Weights of a small mixture-of-experts language model, trained from scratch on English Wikipedia.
Experts: 4 picks a token, a sigmoid router.
Training: a variant of Muon for the experts, 294M tokens, 9224 steps.
Below are experts of layer 5 (counted from 0) of a mixture-of-experts language model. Rows are named router (the router's row for the expert), up (a neuron's input weights, with its number) and show model dimensions 0-63. Each number is 200 + 20 x the weight over its row's rms, rounded and kept within 0 to 999.
After each expert's rows: "comes after" lists some tokens at least twice as common just before its tokens as in all text. This comes from a sample of Wikipedia text that the model never trained on. Tokens count by the router's weight.

# expert 59
router,204,236,207,149,202,194,214,195,199,176,186,197,198,181,255,200,163,216,198,200,194,208,205,186,230,225,202,205,200,216,172,229,229,180,213,227,199,201,197,199,199,220,201,185,228,212,200,168,186,214,192,207,213,205,211,199,199,181,164,220,212,211,198,171
up4,213,202,204,196,213,206,247,215,231,192,197,206,201,210,209,192,201,230,175,196,194,231,176,221,204,176,187,150,193,213,176,199,225,187,237,200,208,217,194,213,208,223,179,169,219,204,194,181,201,185,220,194,202,155,233,199,183,228,195,199,159,190,184,230
comes after: "|", ")", " ", "% ", "0 ", "1 "

# expert 54
router,216,200,185,168,235,203,165,200,190,200,196,195,240,201,216,201,213,216,201,200,155,197,175,173,228,211,186,191,206,208,209,251,197,189,187,162,199,205,200,203,191,219,201,198,202,197,202,143,156,246,194,201,199,212,224,200,200,185,218,167,264,191,143,168
up0,204,202,184,202,225,170,224,274,195,236,188,213,224,214,190,193,174,214,201,215,195,198,193,187,223,213,191,182,237,181,192,197,186,206,205,172,158,217,201,184,176,162,184,174,196,217,227,199,206,218,195,184,227,185,238,208,191,178,169,203,212,185,220,164
comes after: "the ", "a ", "The ", "an ", "and ", "to "

# expert 5
router,177,236,217,154,190,223,223,254,206,171,211,184,221,184,239,198,189,176,203,199,170,194,222,216,201,212,205,175,209,194,216,202,268,166,204,226,200,197,200,198,173,190,200,222,231,230,199,135,224,227,182,199,200,175,208,200,200,153,213,213,213,205,183,183
up0,198,174,212,195,201,224,234,212,205,210,210,197,176,207,173,191,191,174,203,166,205,224,216,178,186,201,198,186,185,203,202,210,169,171,204,230,194,204,209,191,215,181,184,183,176,193,210,173,213,200,205,178,188,209,194,177,199,224,222,212,189,171,184,211
comes after: "\n", "201", "(", "200", "202", "- "

# expert 2
router,200,244,196,204,193,165,142,223,187,179,229,196,249,178,191,201,185,210,201,202,183,218,199,196,184,198,185,170,225,192,192,215,221,182,187,205,198,224,204,199,189,233,197,216,197,217,201,148,214,182,234,199,198,199,202,200,200,184,178,212,239,175,202,176
up4,179,203,167,214,180,216,194,195,197,210,226,171,214,223,186,219,233,226,170,205,205,201,219,225,176,201,217,223,194,192,204,177,201,195,168,198,205,191,221,186,238,187,194,188,164,184,181,185,210,188,241,207,218,221,207,185,195,173,206,189,204,181,198,197
comes after: "| ", "–", ".", "; ", "(", "-"

# expert 37
router,210,210,186,212,229,206,172,225,244,214,205,184,200,181,216,200,233,212,187,200,222,195,189,216,207,213,175,180,212,149,219,242,205,187,161,192,199,220,189,201,182,204,200,212,229,224,202,198,177,242,172,207,203,188,223,199,200,175,219,163,213,190,170,193
up4,176,227,188,192,215,193,199,262,204,181,171,195,178,209,255,180,225,220,202,198,223,207,178,194,220,180,202,203,187,189,209,172,204,177,198,187,187,221,190,211,190,227,193,198,223,191,200,182,228,208,176,208,219,193,185,228,191,169,198,188,215,174,160,201
comes after: "the ", "a ", "to ", "and ", ", ", "s "

# expert 48
router,201,222,196,187,210,192,193,219,239,189,192,156,218,197,192,201,202,195,194,199,177,200,229,194,207,222,212,194,185,185,211,204,193,205,180,188,200,223,196,201,236,181,199,160,164,199,201,220,151,252,190,173,200,162,241,200,200,194,220,230,196,195,202,178
up0,164,212,166,198,212,193,194,213,201,172,199,188,212,200,208,203,208,220,198,205,215,201,216,187,192,205,195,196,209,207,182,213,193,213,201,172,194,208,236,164,168,207,214,211,169,188,186,169,171,210,226,177,184,228,191,217,194,181,208,174,201,189,179,188
comes after: "C", "c", "Ar", "Car", "ar", "r"

# expert 43
router,190,200,214,167,194,197,210,273,186,170,208,159,202,172,201,200,208,177,200,200,179,202,228,190,194,216,183,190,227,200,188,178,211,213,164,187,200,199,195,199,177,236,200,211,188,215,200,201,192,229,190,201,203,214,229,200,200,170,235,186,215,228,185,135
up4,187,187,191,184,219,232,202,187,222,194,183,206,199,190,200,183,197,156,183,261,183,207,202,219,205,186,204,209,158,237,207,211,193,208,183,181,234,194,188,205,226,213,201,214,184,164,231,181,225,185,198,212,201,227,208,224,204,202,218,195,161,224,220,215
comes after: "\n", "s", "\n\n", "- ", ")", ") "

# expert 50
router,202,174,208,195,213,205,189,193,216,202,187,205,191,205,225,201,185,221,221,200,206,180,202,184,188,170,191,188,238,230,197,176,191,128,171,235,201,204,170,201,228,219,199,186,213,204,201,184,184,218,204,226,196,205,210,200,200,184,209,213,229,182,178,193
up0,230,234,216,194,185,196,198,182,218,218,161,234,214,220,195,197,162,175,182,181,234,179,190,197,180,223,171,219,211,193,183,220,233,186,183,239,215,213,228,198,209,194,201,192,195,192,219,204,227,224,201,191,226,162,249,196,174,203,167,204,214,206,203,209
comes after: "t", "tr", "T", "Tr", "at", "r"

# expert 33
router,194,230,196,200,204,181,204,230,226,185,198,174,213,168,190,202,152,218,190,200,185,185,192,215,246,208,193,206,214,160,193,185,212,172,177,225,199,206,179,202,187,212,200,203,224,191,201,177,166,221,195,184,182,177,189,200,199,181,197,197,201,203,217,192
up4,201,217,232,203,190,183,218,184,218,235,207,198,226,199,192,173,182,181,204,167,211,195,246,193,169,225,196,202,232,216,198,198,246,205,219,185,194,215,191,218,205,204,180,186,226,198,213,222,172,194,200,199,220,191,191,180,195,207,230,213,208,188,182,194
comes after: "R", "L", "D", "W", "H", "S"

# expert 6
router,195,219,173,216,218,185,171,216,235,177,209,197,187,176,221,201,175,208,195,199,200,207,178,151,236,180,200,201,218,200,199,173,209,163,161,223,201,209,193,199,220,236,200,225,189,224,200,186,187,196,236,220,198,197,254,199,200,201,191,191,202,208,211,164
up0,214,199,182,197,231,196,186,213,201,203,186,178,193,175,234,198,194,224,190,198,170,196,223,176,202,210,184,198,218,201,217,188,200,181,196,244,188,215,208,227,224,211,176,226,156,207,209,217,165,229,195,187,212,190,200,202,227,161,171,154,193,207,194,186
comes after: "N", "R", "L", "H", "P", "C"

# expert 56
router,233,241,188,201,207,176,167,230,217,197,218,194,222,185,228,203,181,201,213,200,192,244,173,188,198,184,162,180,235,175,184,201,217,142,178,164,201,215,178,201,199,195,200,228,205,215,199,161,202,249,191,178,199,199,215,200,200,184,217,203,218,152,208,150
up4,226,198,180,208,217,195,205,167,207,235,232,237,206,186,195,217,178,202,231,230,218,216,187,205,187,170,204,193,182,186,228,194,178,242,187,210,221,194,193,170,232,220,219,226,207,218,220,197,175,247,214,233,200,230,187,213,197,182,191,196,216,174,199,197
comes after: "| ", ".", "–", ",", "; ", "("

# expert 23
router,204,203,208,176,224,217,224,217,201,192,211,186,227,179,263,199,208,225,256,200,169,193,171,191,194,224,208,184,193,197,199,188,212,167,194,162,202,218,180,200,207,171,200,228,196,225,201,180,202,230,210,166,192,205,167,200,200,164,196,204,239,207,170,183
up4,206,195,215,224,209,199,202,182,194,204,189,179,186,192,205,201,209,237,232,186,194,200,208,182,202,182,165,172,195,164,199,224,186,191,187,213,189,212,213,176,180,223,201,166,165,206,186,199,179,215,168,201,241,224,182,191,176,185,193,209,193,214,196,208
comes after: "| ", "201", "200", "(", "–", "202"

# expert 49
router,195,239,219,189,205,185,201,208,214,207,214,202,229,227,234,204,179,192,216,199,183,218,179,213,211,224,195,178,185,216,156,186,231,169,204,264,199,217,221,199,169,189,201,216,202,233,199,152,203,238,202,191,206,209,231,201,200,158,211,192,217,183,197,197
up0,149,174,183,239,166,216,203,216,196,210,219,176,230,193,190,218,187,175,221,174,213,172,191,222,161,173,217,207,197,231,231,220,191,194,209,210,201,216,193,212,209,177,191,188,210,190,210,196,204,179,203,218,208,226,185,207,189,265,195,193,200,178,210,201
comes after: "| ", "3", "4", "2", "1", "5"

# expert 10
router,200,234,204,200,201,178,209,230,246,175,200,202,221,218,165,201,199,231,196,201,177,173,172,220,236,197,188,169,186,224,181,188,239,192,175,243,200,213,207,201,191,228,200,212,197,219,199,170,170,209,204,174,196,222,195,202,201,198,155,235,214,189,192,162
up0,208,217,205,207,227,168,219,187,208,179,200,165,169,215,181,191,226,212,172,201,161,164,198,180,190,190,225,204,178,241,213,197,221,208,200,210,223,223,233,205,170,205,225,185,191,229,173,166,173,207,181,166,209,175,219,181,203,196,203,225,176,208,192,199
comes after: ", ", "H", ". ", "s ", "W", "US"

# expert 46
router,221,244,179,197,211,199,212,222,207,193,177,185,191,203,218,202,225,250,235,201,156,236,190,162,207,190,183,207,199,207,185,213,215,173,185,205,199,195,215,202,190,208,194,223,193,210,202,187,179,231,205,199,188,211,219,195,202,207,239,178,201,205,147,163
up4,174,194,219,186,207,225,208,277,187,198,191,195,231,181,205,201,233,150,221,179,202,163,190,204,233,196,190,197,211,193,187,199,247,195,196,208,210,176,204,167,216,219,197,178,209,157,188,216,207,220,228,193,232,231,198,206,192,177,201,200,158,236,181,179
comes after: " ", "\n", ") ", "0 ", "1 ", "2 "

# expert 24
router,219,179,180,167,184,199,197,232,197,184,223,196,208,185,176,205,217,209,193,200,169,175,190,202,219,214,206,180,210,177,225,235,221,197,160,185,201,184,201,197,195,214,195,192,235,202,201,178,173,196,199,181,213,213,188,197,200,209,217,170,248,183,195,205
up0,182,202,200,149,192,224,212,205,189,199,218,188,221,196,229,215,203,204,213,189,195,188,220,185,196,181,175,215,222,205,224,207,201,195,201,196,238,183,227,180,193,210,180,190,208,179,202,177,176,200,180,222,188,189,164,208,193,233,214,185,208,210,233,193
comes after: "the ", "of ", "- ", ", ", ". ", "in "

# expert 42
router,171,221,182,180,202,179,189,202,223,194,229,179,207,213,186,201,194,226,192,201,177,180,201,200,237,198,220,182,210,159,203,207,206,183,199,210,199,209,182,200,199,163,202,222,206,215,200,245,175,210,268,166,200,184,181,200,200,173,229,160,209,177,168,184
up4,191,211,200,158,209,146,208,188,197,217,189,153,169,238,192,179,175,202,215,209,181,193,225,214,215,210,169,206,207,194,208,194,211,212,169,218,184,198,186,178,218,235,210,192,220,215,230,239,165,214,182,188,203,192,195,185,213,196,216,186,166,211,224,213
comes after: "S", "L", "s", "is", "l", "St"

# expert 39
router,234,206,204,188,231,220,184,231,218,204,211,194,212,178,193,204,200,205,198,200,143,204,200,181,212,188,195,175,202,184,223,191,178,198,159,171,199,188,174,202,174,196,203,178,179,218,202,162,147,233,214,178,207,218,202,199,200,200,209,190,225,214,180,191
up0,189,183,203,220,220,195,204,194,214,201,162,223,187,163,228,217,212,195,198,199,124,210,210,170,190,212,209,207,193,195,186,165,207,192,196,176,226,188,172,202,203,210,206,203,160,195,203,210,212,211,178,222,228,193,202,179,207,229,182,227,220,221,215,217
comes after: "| ", "- ", ": ", ", ", ". ", "the "

# expert 11
router,190,212,184,238,220,202,216,233,213,184,220,200,202,190,207,199,197,199,202,200,223,192,157,171,196,184,194,151,206,183,205,241,208,162,229,209,200,223,184,201,186,186,201,193,197,220,200,202,180,195,221,184,203,198,220,199,200,181,227,230,192,205,178,205
up0,203,206,194,200,229,182,200,192,175,179,190,198,230,192,222,199,197,196,189,195,186,189,178,189,174,179,193,200,210,200,194,215,216,164,221,243,196,206,211,198,216,188,212,209,180,206,201,227,206,227,217,159,188,170,201,226,203,215,227,204,174,208,173,182
comes after: "L", "l", "u", "le", "in ", "de"

# expert 1
router,206,200,192,195,219,203,225,249,220,186,211,224,206,185,224,203,178,183,213,201,194,229,201,179,212,229,195,184,192,183,208,186,215,200,179,249,201,199,208,200,177,227,200,215,186,231,200,180,203,228,188,167,204,202,232,200,199,176,181,208,203,194,197,190
up0,210,182,198,172,183,214,201,232,172,195,173,223,175,218,186,191,234,207,215,187,197,248,220,196,211,182,178,218,184,174,156,228,211,217,202,201,168,212,185,206,258,233,212,180,199,205,200,185,223,238,201,220,212,206,172,198,197,219,194,205,179,194,206,185
comes after: "6", "5", "pro", "0", "1", "3"

# expert 29
router,213,209,214,184,217,185,198,204,188,195,192,149,212,182,193,198,174,236,192,198,165,218,206,196,180,189,186,213,213,214,192,218,194,207,201,219,198,218,193,203,190,204,199,214,194,238,203,206,172,254,208,173,200,231,209,197,200,203,179,196,193,198,199,163
up4,184,222,208,189,181,176,191,185,188,182,194,213,194,222,189,191,207,177,203,203,169,220,211,220,208,163,207,171,207,222,203,209,261,205,182,213,186,192,212,223,252,208,203,210,191,221,215,191,158,180,212,194,188,200,200,184,191,230,196,191,197,216,185,198
comes after: "ed ", ", ", "s ", "es ", "ation ", "ted "

# expert 21
router,193,240,197,188,221,185,157,196,227,173,222,196,231,191,204,199,155,215,210,200,181,170,214,202,183,177,243,177,169,197,180,180,196,197,179,173,199,214,199,201,214,218,199,217,168,194,201,189,219,217,207,200,200,229,185,199,200,179,200,206,185,197,209,155
up0,209,228,175,221,218,196,194,199,194,174,197,200,202,225,188,196,173,202,187,188,213,215,184,196,194,205,155,172,211,185,220,200,194,235,193,187,206,218,213,203,206,194,213,175,218,200,183,194,199,209,215,243,235,209,225,194,200,218,238,169,189,189,199,217
comes after: "J", "M", "C", "P", "D", "S"